{"hidden_size": 192, "experts_per_token": 2, "d_shared_expert": 128, "shared_expert_gate": true, "vocab_size": 16384, "max_steps": 8756}
Below are experts of layer 5 (counted from 0) of a mixture-of-experts language model. Rows are named router (the router's row for the expert), up (a neuron's input weights, with its number), down (a neuron's output weights, with its number) and show model dimensions 0-191. Each number is 128 + 32 x the weight over its row's rms, rounded and kept within 0 to 255.
After each expert's rows: a language model's description of what the expert responds to; "comes before" lists some tokens at least twice as common just after its tokens as in all text. This comes from a sample of Wikipedia text that the model never trained on. Tokens count by the router's weight.

# expert 20
router [ 74 128  99 153  57 144 126  89 112  90 161 145 150 162 121 160 160 100 106 164 147 118 128 156  68 146 123  84 152 182 160 140  65 164 107 126  77 116 164 122  93 132 110 175 151 133  93 144 177 113 117 166 138 184 152 140  69  50 176 141 138 159 106  86 176 114 123  83 127 171  97  90 124  86 104 128 157 148 149 126 141  90  96  89 122 105 105 141 102  90 198 143 183 101 194  88 133  98 155  87 137 112 122 128 156 132 137 110 102 178 177 158 131 167 140 147 143 152 108 115 109 124 147 106 124 178 106 154  61 100 165 160  78 203 137 155 144 158  62 131  89 137 135 170 139 154  91 143  80 108 171 175 146 130 142 145 125 166 161 169  70 147 113 104 146 136 126 158 167 137  78 169 161 149 149 109 105 145 112 102  78 161  85  85 102 150 187 133 145 124 170 157]
up0 [ 62  97 182 130 154  76 106  98 173 109 138 146 173 132 148 168  94  98 111 142 104 134 139 118 103  93 117 168 156 192 160  97  88 108 172  99 151 133 141  99  88 107 167 145 187 103 153 182 151 144 128 131 112 168 114 104  98  49 163 136 169 142 136  31 155 149  58 150 137 155 129 100 171 113 138 147 153 149 157 157 151  55 170  93 101 132 133 114 134 102 196 162 181 140 190 135  89 118 121 172 138  90  93 175 154 132  97 101  79 152 157  95 131 147 163 126 114 110 162 117 135 179 145 133 138 122 154 113 137 148 181 149 102 115 122 193 134 139 153 105 100 139 105 112 166 166  81  91  94 117 173 155 115 139 154 106 105 158 165 129 141  88 125 152 100 211  64 114 129  89  98 160 131 129  98  90 109 157 168 144 115  86 119  62 149 106 102 174 150 133  84 123]
down0 [162 119 113 126 161 107 105 134 104  97  89 104  72 199 112 140  90 133 139 171 193 171 169  97 130 161 104 138 141  97 169 103 122 143  99  76  86  87 111 131 130 113 132  62  96 167  93  95 162 123 185 184 116 140 134  98  86 119 143 106 190 167 141 158 113 135 192 178 157 135 177 167 175 125  79  83 135 110 127 140 104 164 132 127 168 103 120 138 158 122 156  82 102 116 164  86 152 115 137 130 104 135 150  79 168 183 219 131 129 134 154 119 123  99 112 108 167  71 104 116 110 151  61 147 155  90  63 149 146 110 177 145  78 152 117 105 152  62 135 151  87 121 142 151 148 107  66 111 178 121 128 139 136 127 138 170 162 105  92 205 178 145 104 154 104  79 125  81 148 184 117 105 119 184 161 130 130 122 138 129 166 165 155 141 146 130 169 128  79 155 136 139]
It responds to: Field labels and value starts in infobox-style lists after a dash or line break, such as Scientific classification, Order: Gadiformes, Place of birth, ERP.
comes before: ":", "\n", " information", " career", " /", "="

# expert 53
router [101 102  85 158  94 135 116 107 101  80 151 127 110 144  94 132 153 111 126 152 147  86  73 149 123 164 160  85 139 147 156  99 130 138  82 112 105 114 159 109  88 140 119 142 156 143 113 177 159 110 108 121 161 147 115 143  87  97 134 103  96 126  83  70 152  75  82 104  88 168  80  95 147 113 132 120 156 144 132  95 200 101  73  96 195 108 119  82  67 110 161 169 143  93 202 114 144  81 165  80 148  89 120 162 163 146 136 127 123 187 116 160 157 145 134 139 151 157 123 131  91 119 132 103  89 131 134 143 112  51 139 181 111 159 183 144 129 167 117 151  93 151 145 199 186 140 122 165  93 127 133 177 155 148 111 179 138 151 181 137  95 122 201 121 183 159 122 178 141 156 122 146 174 160 155  73  84 210  80  98 106 168 136 121  95 148 150 143 151 109 157 170]
up2 [ 88 107 148  81 153 173 172  83 150 132  62 157 127 132 152  94 115 153 156 189 150 135  85 163  92 160 132 140 158 138 108 111 110 137 127  84 116  95 166 106  77  63  63 132 116  88 102  85  95 127 113 105 110 136  93 154  75 129  84  88 148 134 167 128 164 167 144 115  80  73  95 105  98 151  72 114 137  93 122 127 106 127 155 162 172 149 117 202 121  81 121  74 113 128 157 162 138 165 141 119 135 190 128 206 160 199 158 161 137 163 112 143 101  68 160 133 116 194 117 123 126 169 139 125 137 103 142 115 179 148  95 148 142 159 164 116  91 195 127 170 168 127 150  96 123 131 187 159 165 150 124 106  76 149 121 192 134 177 137 131 147 130 141 123 135  84 125  40 159 150 118 140 148  70 146 156  70 152 160  99 148 141 117 121 119  82 135 136 170 109 152 132]
down2 [101 131 124 216  65 111  82 159 143 123 107 135 179 129  99 146 128  79  52  97  74 120 133  72 161 169  69 141 118 108 128 127 161 125 152 147 129 204 139 153 160 117 119  64  94 123 139 114 115 104 152 124 119  88 147 109 171  86  87 146 135  64 153  97 134 110 150  88 136 122 164 125 118 135  99 138 141 105 156 107 154 101 129 152  95  78 126  89 178  73 101 113 118 114  94 165 124 181 182 149 149 121 171  66 111 122 131  93 150 130 163 159 114 132 175 126  94  79 189  55 163 119 127 139 132 130 112 132 147 135 198 136 150  99  85 133 169 115 158  91  92 146 161 129 155  76 164 132  98  68 127 147  92 142 158 157 108  92 108 139  84  91 106 161 140 114 126 140  92 122 146 102 104  93  85 139 147  41 102 118 150  62 145  80 114 154  85 134 111 115  95  57]
It responds to: Forms of be and have as auxiliaries or copulas after a subject or which, such as was, is, been, being, were.
comes before: " a", " been", " the", " used", " an", " also"

# expert 50
router [117 121 101 189  65 173 110  71  90  89 171 136 145 149  96 152 156 101 125 167 144  87 118 165 100 173 159  67 103 154 153 123 121 159  63 157  99 113 162  98  92 119 113 162 161 152 127 143 167  93 128 136 163 155 157 142 124 111 126  92 112 168 107 116 132  98  98 122  87 150  84  62 104  92 129  92 189 130 133 108 176 121  82  78 149 109 101  63 103 100 165 174 152 115 187 127 191 112 151  95 143 100 118 139 184 136 138 117  87 177 194 184 156 145 114 112 131 128 106 121 124  95 154  96  88 194 124 138 120 115 130 174 103 162 147 146 148 161 106 148 107 148 170 149 190 136 103 159 128 105 127 120 165 155  82 158 127 153 157 167  53 155 140  87 155 145  71 154 161 136  83 181 172 143 161 118  61 141 118 120  84 162 103 117 122 155 181 161 143  91 153 164]
up1 [149 132  95 204 113 154 141 149 180 109 205 135 144 195 153 106 108 123 119  63  94 129 129 138  84 125 168 105 106 118 114 135 119 119 133 203 135 135 174  83 162 128 119 181 121 161 151 150 138 108 122 134 109 131 160  52 124 138 106 125  99 102  87 157 173 120 107 107 129 109 172 118  94 154 108 123  93 109 116 143 117 172 161 115 163  75 129 162 160 123 158 180  96 176 145 148  74 129 141 141 129 114 166  98 188  64 126 128 188 144 183 150 155 142  62 127 128 153 131 150 154 154 203 143  87 122 153 123 130 185 144 145  93  83 118  72 139 198 128 125  93  98  98  79 140  96  54 189 155 132  91  92 129 132 106 156 164 122  97 107 104 146 117  74 141  95  71 142 123 113 127 167  74 129 126 199 118  95 168 176 144 148 122 137 151 120 199 140 111 110 137 152]
down1 [167 101 148  88 133 158 181 148 116 148 118  93 192 137 108 135 168 160 124 112 157  80  87 203 136 105  64 160 145 139 122  93 175  76 143  75 159  91  89  95 173 154 106 121 138 150 127 139  85  79  91 111 126 147 115  63  90 142 118 114 155 132 106 139 171  86 156 100 197 132  91 109 133 160  91 134  71  85 127 147 164  79 102 142 152  93  88 157 161 143 135 143 132  77 122  98  71  62  98 152 114 137 120 133 105 113 181 108 113  78  73  85 128 129  76 145 149 130  71 112 164 139 118 138 120 119 110 116  89 109 165  98  85  93 104 123  94 158 166 106 121 102  82 130 159 178  97 155 136 101 116 178 160 142 194 153 119 100  95 153 136 180 114  54 132 135 140 140 205 146 147  47  86 112 108 166  83 147 126  71 127 102 139 143 111  97 142 134 124 133 139 137]
It responds to: He, she and auxiliaries such as was, had, has, been, will right after a person subject in biographies, e.g. he was placed.
comes before: " was", " a", " also", " been", " had", " played"

# expert 23
router [126  82  90 167 120 128 106 104 106 111 163 165 169 144  98 146 163  97 109 128 158 113 107 179 106 143 139  97  91 162 162 125 126 142  82 162 122 102 132  77  92 156  83 140 160 153  98 133 170 112  77 124 183 156 148 162  84 124 132 114  85 152  78 108 142 101 115  76  86 148  78 125 151 106 134  79 176 189 153  75 157 131  74 108 127  80 112  87 116  95 145 177 133 122 166 102 167  92 129 111 172 125 137 175 165 129 146 111  88 206 165 168 152 140  97 153 173 157  81 102  94 114 145  90  61 199 116 169 110 106 180 143 100 134 152 145 144 176  71 124  91 152 153 146 167 148  97 169 119 101 152 143 134 167  72 167 165 149 190 155  87 159 148 100 143 144  79 160 158 117  93 160 156 163 154 120 100 167  85  97 115 157 127  73 120 160 169 146 139 120 177 148]
up1 [124 166 176  98  90 149 170 175 106  87 186  99  91 145  65 134 125  61 122 169 199 106 146 159 130 134 113 117 161 129 162 117 153  75  90 145 115 158 119 136  81  95 140 107  73 111  74 145 126 139 168  99 149 126  86 129 199 110 130 147 119 118 151 194  81 114 167 155 110 173 149 153 171 115 154 154 176 189 115  76  81 147  59  98  93  67 109  78 172  88 107 107 132 156 131 163  75  94 103  49 140 139 155 116 168 170 121 152 180 157 180 157 132 179  85 148 136 155 129 122 147 148 144 104  86  94 139 111 166 138 116 135  88  99 146 125 113  52  66  87 145 146 117 145 119 119  58  63 164 134 106 151  97 152 119 128 152 120 148 186 107  92 102 146 130 132  86 160 125 134 132 110  97 138 172 143 124 143 103 109 147 108 115 164 152 148 109 117 127 137 114 126]
down1 [114 165 139 117 174 117 120 215 149 139 132 131 104 129 159 138 168 141 159  68  48 145  93  52 138 105 118 110 108 142 152 199 181 103 141 109 114 144 158 117 136 138 117 159 124 104 123 110  63 109 193 162 126 141 100  98 145 151 145 104 136 107  81 108 173 105 168  49 129 145 142 212  89  57 203 133 107 146 114  93  91 134 106 120  80 146 152  58  81 149 167 122  91 132  98  87 148 156  96 126  91 134 154 120 125  77 101  85 142 135 121 158  90  96 158 155  88 120  85 158 103 171 126 159 149 111 104 164 141 103 111 126 123 154 127 160 108 127 140  71 148 133  99 123  81 145 151 121 207 104 114 119 158 194 113 170 119 121 113 126 153  92  97  95 201 131 171 152 162 110 140 144 139  64  95 125 109 155 127 126  95  87 149 165 187 110 143 130 127 120 124  98]
It responds to: Final word pieces of non-English surnames, often in match reports and squad tables, such as -ová, -ović, -sson, Andr-ade, Espos-ito.
comes before: ",", " |", " (", "\n", "',", " /"

# expert 51
router [114 106 118 173  78 146 112 125 134 102 168 126 158 157 121 167 164 115  93 148 145 110  97 186 100 166 168 103  95 149 160 129 138 139  79 164 118  94 131  77 134 141  99 159 155 175  94 148 123  76 112 118 165 146 139 150  93 112 134 103 101 130 105 103 185 111 110 112  72 140 104 102 117  88 124  66 159 185 159 107 146 126 107 120 155  86 127  92 128 114 205 166 128 116 163  72 175 104 147 115 171 103 129 170 165 126 136 115  92 192 167 149 166 131  77 162 157 166  81  96  74 143 158  93  61 158  84 149 102 110 180 146 118 154 138 150 146 140 104 165 120 191 148 159 145 176 112 174  78 101 161 164 163 177  90 181 165 160 153 154  93 149 121  88 169 142 109 159 154 140  83 144 151 154 161 116  77 167 109  87 108 153  89  73  98 173 176 159 176 111 170 134]
up2 [ 85 155 169 125  81 131  60 143  98 121 165 126 142 210 149 127 149 144 119 168 130 121  99 122 153  92 159 134 136 132 196 113 153 142  55 157 114 153 128  89 167  90 144  84  92 147 121 148 109  41 147 130 200 118 150 103 100 100 144  73 100 101 163  84 170 126 102 131  59 146  90 154 200 171 121 108 171  90 182  97 107  43  90 139 121 114  95  81 121 146 148  72 121 159 116 109  77 155 102 133 177 102 140 146 119 137 120 176 117 138 126 126 117 111 158 182  95 104 128 110  70 137 126 154 102 138  87  92 113 116 152 118 151 146 100  91 141 117 138 128 150 168  86  99 125 111 141  98 105 123 179 197  89 160  86 197 186 143 132 120  95 102 103 122 127 141 134 171 158 115 122 126  97 186  76 117 110 108 135  76 163 147 142 171  86 125  85 121 162 147 114 135]
down2 [107 116 133 174 129 144 201 126 185  77 138 117  71 117 101 151 148 117 117 115 127 128 154 129 126 125  48 140 138  87 117 128 174 105  77  56 124  77  67 127 146  85  73 118 155 115 162  56 184 112 143 124 146 133 156 117 128 109  92 134 156 159 128 115 117 135  68 159 139 126 169 131 130 182 131 139 100 195 116  72 133 171 138 131  81 126 172 109 150  93  84 154  82 139 135 198 133 137 114 192 135 150 197 160 146  91  88  70 157 120 113 109 107 147 184 148 143 119  93 123 190 180  85 140 119 107 119 115 164 129 110 130 109 131 150 127 145 107 151 127 136 138 166 141 152  63 173 136 119 170 153 114 136 181 112 139 109 103 133 130 107 129 150 147 126 136 166  96 151 126 192  74  69 102  76  73 124 143 184 136 163 108 206 126 151 137  63 111 155 167 112 125]
It responds to: Final pieces of place names and surnames, such as ville, bury, ington, Creek, Street, Park, often in local geography.
comes before: ",", "'s", " and", " (", "\n", "."